config.toml
num_hidden_layers = 12
hidden_size = 384
n_experts = 48
experts_per_token = 2
d_expert = 256
d_shared_expert = 0
hidden_act = "swiglu"
moe_layers = [1, 3, 5, 7, 9, 11]
router_score = "sigmoid"
normalize_top_k = false
routed_scale = 1.0
balance_loss = 0.002
balance_bias = false
router_noise = 0.1
router_logit_norm = 1.5
init_std_router = 0.00871
lr_router = 0.00104
num_attention_heads = 6
num_key_value_heads = 3
head_dim = 64
vocab_size = 8192
norm = "rmsnorm"
norm_place = "pre"
norm_eps = 1e-05
positions = "rope"
rope_theta = 5980.0
rope_fraction = 1.0
qk_norm = false
attn_scale = 0.125
tie_word_embeddings = false
parallel_block = false
init = "normal"
init_std_qkv = 0.0382
init_std_o = 0.0
init_std_up = 0.0382
init_std_down = 0.0
optimizer = "muon_variant"
learning_rate = 0.00147
lr_mult_qkv = 0.5
beta1 = 0.9
lr_head = 0.00873
max_grad_norm = 1.0
warmup_steps = 200
schedule = "wsd"
decay_fraction = 0.482
decay_shape = "sqrt"
final_lr_fraction = 0.0
batch_tokens = 262144
max_seq_len = 1024
doc_mask = true
train_tokens = 1804000000
max_steps = 6882
dataset = "wikipedia_en"
Below are experts of layer 9 (counted from 0) of a mixture-of-experts language model. Rows are named gate (a neuron's input weights, with its number), up (a neuron's input weights, with its number), down (a neuron's output weights, with its number) and show model dimensions 0-127. Each number is 128 + 24 x the weight over its row's rms, rounded and kept within 0 to 255. Numbers have three digits each.
Before each expert's rows: a language model's description of what the expert responds to; "mostly gets" lists some tokens that are sent to it at least half of the time. This comes from a sample of Wikipedia text that the model never trained on.

# expert 8
What it handles: Four-digit years, mostly recent ones like 2015 or 2020, in citations, date lines and table rows, plus ages and closing parentheses.
mostly gets: " 2015", " 2017", " 2020", " 2008", " 2016", " 2011"
gate0:146090146111134099097138134120191118138095128115115093139141110126109076105131193112084114118104162119144115111115115123134147117109124101148124106112118115145149117129108102162098068114135089181112077071128121083145137116127118154151107103111175145122073096141110109115115129095098117123138124106092061148122134121183114107110102112121157121129171150139112141081127127104092117097098
up0:087108127125126118124118128124122082087115111115143109090094128129115130112125129113130161119101126164109090125130131164096124139130160096142184131115132075120110143131144158118110125165151142116118121104113133169110181150128107116115119147118188098124141101098105201125142100119099123130102118116137118066122100123143138117159096094140138132114125112109116115103097127157171106110117
down0:115119116110109188127105148144166100146097115153118111149079092127136078110117109082124138174127167107128107097134070142141086179129135142136088116109121109136124097106118177105141113096158149141135122135118181118113118116107138147096089123106142131152164137145097122097122151109154159143104094143104141170144136164156149119112113107181126164108129111124119134141104113162077085106123

# expert 1
What it handles: Column headers and cells in sports and election tables, such as Votes, Candidate, Result, Pts, Team, often between pipes.
mostly gets: " Votes", " Candidate", " Result", " JPL", " %", " Pts"
gate0:182134113107182109098128109151157098111117124119139162111121094099084107142098145121150145100110137127086146138085124125147154111147163179136123115148113160142115104148148067122131162113102126130173146084129182137139123123145121097103122090148113147143097127136188122120116131107115147165112153131155087115129096134128130130129139136167164099119164123145122131119132142093076138111150
up0:134136068124144122131103119142107143147166118105153122113109170128109137134141092127131142135138132142120135141163075122096148141156110093124136160121124175114177104135076077168138135097164113167130084160172055137103096119124123119135132141100119147153078108123081090126120121168129083107157128137123135146127134128135128127136127131102126181108141140126149116117135129138106105133112
down0:107126092147144096116108099098102159071152105134125149132099147128151128107196137119072139173118113158117097146135143099148097124120149113154145175129117153168109122125141142100147134113164117102121144138124137118179112126092125138119080113132094130128121098165116113091126117123149123090117107149149150137142122135165135094114201139162100129067148139113101197117097159088124134171141

# expert 9
What it handles: Short final pieces of foreign names and words, such as e, i, a, o, s (Dal-e, Carneg-ie, Leg-a), often in racing or sports tables.
mostly gets: "o", "io", " Ak", " sw", "ie", " Es"
gate0:082118130144120155095079135121145125121128171099099126176121116106109145139149075116150155104135120178146167088125109150120125124157149140157152127100127136102130117134121136136124141077124142076122110117123154085122170156118130111111148143074123113082097101213150130120099115132104152175125112121112112123156138112140121133123106110143098113116118133135115144114136122115100134101163
up0:087140127112104108125118152138150142165140155114155151150169119131128108149100122119118145130063175170138135108121125173126124131148107121133111149118161147115113080111107125125096121163142138126100143118123103081085130129156118122133173133117175107123110117141058155129118143174132171124112114102111125157144120142153146165127152152124135178120143128141121149158127142123121134110109
down0:147103124129112134088080119149089100100095129164163119090122085114088147148118138141194113133154119088103129138142112150089124139128143129140118153155159127157163104114125130159099135152122121099139093096151151142116133153145137158109120084121128136109159111132137135112116150082106166144147133103103120124085141142140144120103141146114121134121119135121131096116143112089158136127140

# expert 30
What it handles: Field labels in infobox-style lists before a colon: Location, Coordinates, Website, Genre, Language, Designer, CAS Number, Binomial.
mostly gets: " Location", " Binomial", " Clade", " Coordinates", " Phylum", " Label"
gate0:113125136113168098150119142133103181144160137146179154121154107159138132142123115133145091106106141156128097131112141140120131089118119084145158161079113098109116170132118116128086126124084119134139127156142095082099148140146107114090131156095146117146125124087156112119131145153064112094127097106157141124148091122177051097134093113160102091144104174144125151115124113109138108115130
up0:114112152143156136184156115148130128177126117133139164160129114101124139131102143097141106120105129111155138120136094104158108126122160146147127157126133161138090127120153137144138108105172131095149111137108101131097140149142131093110113098112140109142178122078134124142127121120118138093162154111137155124142104145086065093159130140146118104102126134141177134129146132153119170120109
down0:127090140100113164132120153131094109172107101082098126120095138138104141110175137132186169150107080130131134077115173100149111100129087110131151159112133088100126124113130104094144119177200125114140115109081143109116100164129126145111101128143148156126129119134114161131161106075112147157133145115132117145146090103141085122122079139090130125136125091122146142149142101106134158172110

# expert 13
What it handles: Quantifier and determiner words after the, a, or of, such as some, many, all, no, more, most, other, several.
mostly gets: " some", " many", " rel", " main", " no", " any"
gate0:121128156108108126135123075139172137135098075165137081134162139130131160157164136106129135126112133100109158152166122138121138087096168170191153163134139123099110135104095137174070130135132111116140125099126139126161128144121101081183140118187128133129178142127084105120133129094146128153140121101115174095101119130099136119151117130111161127109125158151126122131146160139091085093127
up0:167108168130138138134114130122131123123119107105185121122141130181152132122158156111102185113088115135192163134145138113149109131160085094137121149111125160152102131122125114120122125086157126134164129126138118103130161123132149134093116077128115119105133115130132136139171133151131108123125124122083081114119096143120166160103158106159112125160129094111127116126145144182128144133178
down0:132109094147103097106129126052134105159128129158150141115115095110135123128126157106140153117098113082151136107126132170183117141100118126172134078153162087138170131130106121126106149154144159146162105166097149102181172139106134154124150131108146105142089108133084092135141134128125102179160130124113104108154132121094100151139132113119074125091127136131141129148124158103093116122157

# expert 10
What it handles: Single digits and small numbers in pipe-separated statistics tables such as sports results and track lists, e.g. "| 1 |", "3.".
mostly gets: " 0", " 2", " 1", "3", " 3", "1"
gate0:137125140140114132104134158098153130150117141102103151119088136136137104102167135149141145115188114122130113135128082132098110149121149130106184155168102126150158151118128134112100116123092096155121144153099113153118133162123129128159105144118123146143124126121159131094116141146143118133127114110104132115096146127078116113105085147167122136123116143093173131146089094119128130134095
up0:117122143142099075140126146130068125156120116132169126119138105112077132160126131139145144120144081110120107114099117141144109131145158107120110128129089118082178130138169099117173143127152182137132106135141125112167143118157146122116121081153119091143133112123108140122086142129113125110066135161120134131135127142162147121153138066103131090096133106160137114134128158100091152093121
down0:156154139135131146152107123116121168090153146164151103150129148120155096097175127176146102065101155145112149104128122154150108121098140129171141135115162127130128134148137097116125144139111105176096128128105156144104184131169125161106120102082167132096124102160103142145127149127129166113149114117123118099119124145124174112105137151136149115141126113082141125130112125153102136130152

# expert 7
What it handles: Words and equals signs inside wiki section headings, such as See also, Biography, Career, Personal life, History.
mostly gets: "See", "Career", "History", "Personal", "Awards", "Biography"
gate0:112112100149136184153109142114150133107138112145126134115118148091112101089092124091162126081108080109107137131130126140120120112154118093148122141122150117184105121132108122078075136075114122155121137136101123080092125082136151139150195119160128129082113090122140111160161149132120136143131160094106136131112101121129115126161124107156113089176140102138099139148120122109119134147142
up0:131125105149113107089112104087152158159107110122118133091157125132072100129130129102175144141157121182114130090102130124129174129147119134116108149104152121135101140107078120119137118128147143113174125096143115177119141187112127162137119097083120156129117129110119128081131097076132155100197131183134121131149121140152131104125152126161079128131099119079128127091087139150169116155086
down0:051126151172111104146136104146106174133146129147103148117147152126124092128103130098138160116118103174153127121154156127134113120142096144126127184149095065095175167156121085149149085153120139134144130121161107141121144128132125117108110088145145153137135129131114133159122127133119147105157125121095120129133148136109120151105136132106141112126134154138156143132135128167113109126090

# expert 2
What it handles: Mostly "the" or "The" after prepositions like of, in, at, plus "and", "or", "&" joining names or roles.
mostly gets: " the", "The", " The", "the", " &", " And"
gate0:125114118144115137126126114113126102143125131136118075106160104125123173163110125132116101119133129133098110163137103166111181135144126123126137108143123125136095128091129070184136087110120144106115110140109153102166131118117147163162123105119084140118160126130146104138111099116136163136123099116128155138121148112121148170146091167144104151125094104091076161120124122122095087105148
up0:146133109088126116164062117119116129124107144127119151117115179106131073101111138124177179108125122135130139109073120112154143145129155122098142135176124081131155126078091102106118115095133115130145123100153080106159113131112159139122137173131156145110099125137137123149142135105140080116143175092143123118138116141172092111138110107127164135145118189159157079139140136116119115140141
down0:128093126170081160137138127147128134108143128138108120151127146121085104148135142081121137111139167148111128093136115124139151104088144112113142102122131134098149134101124134106146117119145150176118131129151125126160131162090126168112139145130127148152152156119088154087151117146075114150093099108092138109167099089147095179137179104153083130140108099122130135091091111064125132133122

# expert 40
What it handles: Commas in lists, dates, place names and thousands separators in numbers, as in Washington, D.C., December 18, 2010, 9,366.
mostly gets: ",", " ,", " hyp", " ac", " Sk", " Pas"
gate0:148141067107186141133096120082142097120127140118142136131116099125144072140104116146128126120147150063105100142153139117139167125105106152142138102160116104170119149115174132141218156129103122169109145117119117106130131109140129133120124141140136121131142138107142084104090130123158096124111095125131085142137144112134130102141108113128136146150181122132169131141123171140129157136121
up0:140097175139083131135151153085147149133160107117124144122119131157090124143123098089124088137117137158143160110128150101129147123150177051133107145122101167159124109139135098119075112124111140143132146145169117146135112147096125120140111135109111129125091084126139141153144102073079128129162105113123118154149126152115160144152100164133131103079098134112129126123171115098107140098110
down0:150156146131140150092093117166076071085157115133154131117106092127078146079074125164136122120118098145149112140104171097120104146100080186176115125134108112102170131132153151121169133103128149119145123112120125136151153132146075160116128142162111142106138106147138149124069119119161111152122081104128104114092169109178094130104127113132129088120137121126183120133131127107112101135128

# expert 46
What it handles: Past-tense and participle verbs after was, he, were, or endings -ed, -ated: made, used, released, opened, decided, graduated.
mostly gets: " made", " used", " found", " played", " began", " released"
gate0:161164139131114109106084137135177141140119104121137105147114151124094126110097154102095155078118109160103099097155110163150135091111114160130131125136121114149120066119119095162158117100104142108103129126089133168116137145133114128156126102081152142080174172159104124112140142103108124145135106097168121112115126147122095178124073091094142123110134121138139151123103179134114114139106
up0:126131128168113107093139119113145145110131105176096139140147158080140138135160117125114126132131120076159122085109145145140106085071113132145114102150146120134143132102173121133143122089143110125117077122128106132159101154130102119116095161080166129113131120159106111125122083115090126114115111120114161100093125137134131143161145100135098134138122108152147141148130127120093152126121
down0:120140131122113160125125137158177153164136139118124097123142153151138146105111148134150116114134149090108123121142137122113118138110159135076108147101113118135124118167099144134121104127128113123115105136161075109162118113131094097164100132148095098080141111154108150157144158140127088137137163145135116150087135128150107126160075117094166073133139133147122101115125095134163110122123

# expert 26
What it handles: Words in species articles and taxoboxes: Species, Genus, Phylum, -idae, Latin endings -us, -a, and "Species of beetle" stubs.
mostly gets: " Species", " species", " Phylum", " Genus", "idae", "Species"
gate0:145139169094145129094161090130167095173149145133142157117153071156117111155154132143147120133146147164128138143145095162126121104129138144143125116086142101147106147130130167117141094079117167158102157106126130115156092047116137159164114092150125132163139160145118089162109135129121124113137142124115167125154124158123116166115136125127131154095185178134115134110123117113138162088099
up0:153156091113116171140147164147127148179151162124086101147102148128144174114108179150121079125137103104113161116091141110168089152139098097108121155147123147119165117140106079132123147141115087138147112133149087109100178132112154127118120128118095159140150149152152124119144161110111151112085120095153139149154175120103141108082105125157144138171095125159115140100144135092136095135099
down0:134118119122103089125108137108110131110091114145124146123163120114169156126115133132160174141119165109147166122133138120168130122118112156119123135110147134129143084117073128132132087137123093113146137131182097101119156094155141115117114109114120111105082136096141132147080127120160113130102111114110099155168115143098132072122154130166125153138130081140100117096082145068137092135130

# expert 35
What it handles: Football club names and their word pieces in match tables and player careers, such as FC, Ful(ham), Aberde(en), loan, club.
mostly gets: " FC", "loan", " club", " loan", " Rangers", " Olymp"
gate0:127149108122152129122135117126113109105103173145122112118083103072093121121142129119147136077094136182088098170095120142148137157127151120146132115120138146099133111102140088133141127133097102161147134152159169102096159119133129138159126139122126124102141067127137115149139172096093108123153141096105144130123141109122093134131123143132104114156145115112157147118121132113144134108139
up0:113109116140174145123093123134112122148112128118103134115112127110128121111130133105159129160116154147127160170063101159171116122156168111164153097100133124101130091136115113126111170169125119110127148108110133144098116152180103115151121133130163142145094095163146074088139142136135131091126079097106155132122133132106117152180112117092153122128127138086112124101099163130118160094120
down0:150138140127132149126161176105127144110144098142120148120101147140141110147122095135176163082104124133131160133104146105168132128105109124160137124126109143134152097167149092182150134095144133124133098104096124161068103155115117105097097155141127132094085147114108128129112135119135133123134166166099123106152126134147158119110121125114149119094124137140144195084113140130146127123114

# expert 6
What it handles: Prepositions such as on, in, as, of before dates, plus month names: "on 4 July 1991", "In", "May".
mostly gets: " In", "In", " May", " September", " October", " August"
gate0:131135150179128119142142133135169130118112170126138131124152161117114129125078116145128131118130159108079127123101125125135146116110171097120132130134111136139159178131102133086135133152093095152154131073103154167132145106170102126151119106149175120132104108138142129121139123093091133148130139148157118183174148174140129125134135143139141134146154100110118078114121129081139099137136
up0:129155135136158141145121097149154103145165127093123133123102141119092166093159105125154123078155101182111167154135115162137095112115106075093126107139141133109123173105113083174151112120114130108127112136136140123148119149112131114157137091154102181155133157121116146154111112139120174125137159103129110130093116130140140138116154131138118153162094118092108176105085146141122136116135
down0:118134153100105101143114130119167126099078156160115180125110100120158124097108146152077141156162148159133152133134129103112162125145138167178128116106087175130097118144144124119158145121106101129140111144124176095153098138159132141131110142103148151114163094152093102117107164159135144077109150111102123129158126159109147146139146103146166149108103129113128099107124148156114169110117

# expert 19
What it handles: Single capital letters that begin a word or acronym, often after a line break or parenthesis, such as S(ummary), E(fren), T(IMS).
mostly gets: " Z", " E", " W", " O", "E", " V"
gate0:095107118119144115123103127107148124118152114133119141150116154117116114172119144091114151138154105159166091128133126158105122138148099169131131120166120154130105111141091116141132185137104134101086146130079083125129109143118125119122122118137115119140096081157166112134123155078103076134125111110135116118109137122129094149147143169143129111146150157123103127136132086134112160107130
up0:108123121113122137134117127158153129134128160119110091109177128119127159131149118162073154151114152152095108131127093139141106123117120127119139117104135138108162165150176094137133181137115153142137146090112125169113118104140119148123133152143117172109114105126121148125153119101087088123158122156170135110136091180122115141158141152127077115168113091097114103117128123088156173116066
down0:150153154186120100117184135120122127091163078114166143150145150112164100109154102154154138170100128090136145120118112160135141095120127160197153078107139089157155148109084117105139156112127167112090188108165136125134147163118087106090104134119112152103111116178151135144127125127093126106132172147108142128137159125078160114103138144104094144133099135113114130117142094108131128110104

# expert 43
What it handles: Word-internal syllables containing g, often in Asian place names and scientific terms, such as Ang(iosperms), S(ing)apore, Mag(ellan), og, eg.
mostly gets: "og", "eg", " Ag", "gu", " Cam", "ag"
gate0:133152123121120123114127141099138084097127146144104102161120135150124112146111128133139157111145106141135138122119113165099159103129125133131114124160140155146147120091129111128130155094114151119113100118123146098137087132125139127129163158121155163125069119145127164106090121113118090167087144123117121095142087171087134189167077098131099112123151174065114097137121122122112168147137
up0:080146152134114153143119154109085107133136121137106138116143167143114085121127184137145130149146138150097150148122162180140132141129128139101135128175110158134143126108160096114132092123155124169124106130105104122125132116083136176130100103121120144150135083120140066151108139149137114165128109124171109123092146088170121105116167150150140145124132089088138133083123107117111097086118
down0:141083147128122130081106066107144131137101157097123149125116127113173145146113126110117135138134121150106118147105127149108164156144150091117146087149096119091110118135127158138109123102167130126086126195138067104118101145122096116120122153145131099120135103124125156092120133133122118120109078162113127124073149123126093130142137122087094207139142127127120126145115132135122086163097

# expert 32
What it handles: Hyphens, en dashes and slashes in compounds and score ranges, plus word-initial prefixes such as inter, un, re, dis, sub.
mostly gets: "–", " un", " inter", " re", " Un", " dis"
gate0:163127094130127126129105097108161107123142108130153125146166123114087118129092146122125123091111161092132108151113119126149119085147161124142125093141117117162143136116093151145152155095136077129154144140088120151125133157105139077114149136123135110164180140145133133123093137102121138139090132144145156120126132165130124154150114129127146114127106138123132184112127137161179127092103
up0:134159125138107114137129097135146076123127140118148107103121058133131125122110123146132133108118125170112083139113109139129105174116095108140144094109143117084163129100157154135131122112118135141112148118117108133144149137108147113111106160124155146139167085121108123146152104101097094112165153146115147109130151155141123122117157155096133186157124130112103161143086145099120149146160
down0:149128123170144127150110116118102142133115126150139146121082155134124076134063131123123126092116116119125117134132151095111103110130137120130136094127115102148142163147148115156125100159149102088134132100160115132115122153131105144150163134101159130117141138142103200115142101154150105109141117114114094164098092113134126146178135135137100149144125120099121205126160149104144162119112

# expert 44
What it handles: Ordinal and superlative words such as first, second, last, Best, 1st, plus St and st pieces in names like Brownstown.
mostly gets: " St", " second", " first", "St", " st", " First"
gate0:115114130134130145104098138128138089097149087121146134090147159137168093139185134110123115125136130129139103149138112173129152088144131113172145114135119128150144122121156103113120121087086122119146148142140160120139099130127112131136104121083160174136184135155143120088079128117148145142135131138112181152140121063090130140153112127145117155132167118141150120111107108153124103135091
up0:123176162137130106141126102120090119116110159132124093155127143135108149142085123148116098120189176097104118116153086166126097161094134108104111138132136103102139165120137131076082146171152121114115099144125112102129167146133115138132128112109118134158138154109075138131122162090127119136090117131122109146122165096094129128147115126194132119122082102103129114148159148127124113118133
down0:137163180160130137098098136129105134148104099120141159106129150089130124131145133168172106131092090150152142097145102126096111147160119132123114120128126124114142143094072084101141142161163099165136103095175103139089110128157126105123127150139145141093119099138147104146094128127132118109163127127166146074089121163168194128151145103095139159121103122151119129138127156116122118100145

# expert 34
What it handles: Leading "-" of infobox or list lines, table pipes "|", bullets "•", and short foreign particles like de, sur.
mostly gets: " de", " under", " sur", " fr", " Mad", " •"
gate0:125141107117135134098169142142125138116141133154146119106119128155077140141104133115142145096094096125094140113100133146094084139155086150145177130138131093198105152110165075130120114175126112159123134129110122094128116106139100146143162129131156157129129128174121103122159154138109097078155063154129114111144107114117141118168108131124105125111150117133122115161103106119131119159069
up0:142136125114160182121125147113133142114175097126130121198107130158133130146144143110146114124124124097161111136116111144116123155154156105123099171095141125069139108171127128149130104090096145127083141132110100192107118155131104111139112082065120125137106151144116140134144130139118117149070129128164135132128150137135073109136096116123097135148084110147136119112150158164185112114133
down0:108151107114163124124108126091109131101126157150167107087122116123105124113105126144182138175067129138140173142128107124127120144122127126109111122155117132131114111104119094144139121100120141085129148143110111130163103137125132170095092147101174132107138153118138132151125107155140128116118104109094080156123115162137126109150083103122133154131108131162110124177123120179159106138088

# expert 18
What it handles: Measurement units and digit groups in numbers: km, m, ft, mi, %, and decimal digits inside geographic coordinates.
mostly gets: " m", " km", " l", " ft", " mi", " Pi"
gate0:123115135116177166086170106135143156117111163132165109158126132082164098119142128103127104097133112163093105155113100177161128129104091143139162135170134148121139142130108121128109086131133155105117149124126139117201164144128092118147097169143111141083115147129107152117095136126089094115126057117131181105129112145138123147138146140154145121096133126137108145109115089119110172123114
up0:106133128098129137148125117118127138134139122155137133153139129084123111139129118071132118144097134165102115132101153170154121159095090115124150178128151155115127101204096133124116140129115121110136154144087122128187108106097126111147146153138142147060094121149101133144092164147116152113147115130173142118133147138151098147110116127089131135138124127108129144130146102141129097095135
down0:093093152174116124094107128124129103128156095148117129149138127119115088115139122110129080124117150097061151149133164100097124123145110116161170085116105098165142102124154127143124157093131089134143112172152122099104118107112091109151148108140126146095095139104105144112106132152120134163102139162161207098135114131129129163107089143131124095143128083124138137121148174127155136155131

# expert 22
What it handles: Short syllable pieces inside longer words, often Latin-derived or foreign: cor-di-al, Tra-di-tional, affili-ation, Czechoslov-aki-a.
mostly gets: "li", " subs", " gra", " cap", " indic", "idi"
gate0:122134093081124105105121144121147128119157139125125124114141120153099140162115070106162150089140097113158129093125097121149084123121125115121145166064138120150092105147134147111136119133114144157128103138119139145152165135179112123120133124175107096096080111111148163158180133153121176096112126145091118103138159109185116110144087150115097157111112141125101155113129149112087133141115
up0:124144127179145139145148134073130120175121099161116137080148078080123082143141159144153122147133120155115124136139126104124149122151139135117086094124090112119144131126155118142116126100112100160102122148138131100129150085112145106185084137145143110160191085119127109133141121095148126169112163123126097106120123145159141096167124136114140106124144140109131128136116143130086125110148
down0:128111161115106111123137127155175124091118108150113117147149123108134121072119131152111082068116136113124081132111142132135175127128132116164125125198120094133098166166137116143139131111142136150211157137101140098081126114145132150159128127129115073158135141115095129165134089112114097177158132124107122114112076113100137108072111131117132163106108149099194113137106144104166135153158

# expert 4
What it handles: Prepositions right after a noun, mostly of, also by, at, from, into, between, as in Merchant of Venice, first of which, at least.
mostly gets: " At", " at", " Nat", " of", "At", " By"
gate0:092135107138105134134135175158095101084152067147150093134151164163115181111151135129136113119154133133129170108126112161174134111108170150171116145164151087124138132122169116164181124085119120116155166108110148161162131159086147144129146152112123142126129106153129097120098097144079120142112127108157156096090129132100124175135094172108124151131087129135138147087089138113157118163118
up0:090154131176146138074117128128150104155073126127117137130145140137149094124105118106088107113129106147110116101111123117115133109117156119159129127115149094146154144121132094141145129103120122160124134145123104153156112128167122103112155122105088126083143100099154085137105120135165113132141111151113131122103156103116119122105117138100117163135124156105109144147145081135075127166116
down0:157096116169146118101112167141115060107132156136131125155113125131143098194099158102145128122130101131183107176108157133099143101181113098108146132126112084123095107127097160118083125120110159151123144121120112127117153114115066151173043109144131128082112124132125198111099137135125116103132124130090116133141150104153140097103163108121133122150129105177149148167131137090130109099173

# expert 47
What it handles: Nouns and word stems after the or a, such as res(ignation), res(cue), role, character, story, due, idea.
mostly gets: " res", " due", " role", " rem", " story", " character"
gate0:147140081133111116146124105104141153158125151104139100139121174130120141124149121109143129136107120093136138154106159158154118135107072130121144136094091103147148107117095161183130117136129097119110150108137090134093148152137122106143153107104108160105144140095118094115161130107123135129149132101109159126108124139138088092125070161171122069090170109149138196129146133148152133143130
up0:146145127104178167100129140152133110120153105133159139107120104146103106141126154100141106104152195127131136134184151104140156141126216119142069103143090148118104120143125125125118139108129127128131128128117133153140098116116134141154141151098147068140159128114114093161097149137143117135129096128128130115160143115113162131119105105118139144163103130129119092144117107099116149130127
down0:134110122124130132129131124094092138076107171110135130126102137156125127123132116143138123064137133115093127068134095129131131080163155112064143094112115148161112131124081120104127139143097140101088148161150167123144131131151106157116140112124108115161163120097154127140152152101173118156148105178150115137126150118118135161098090106101116109124115102131128091132105108088101118155143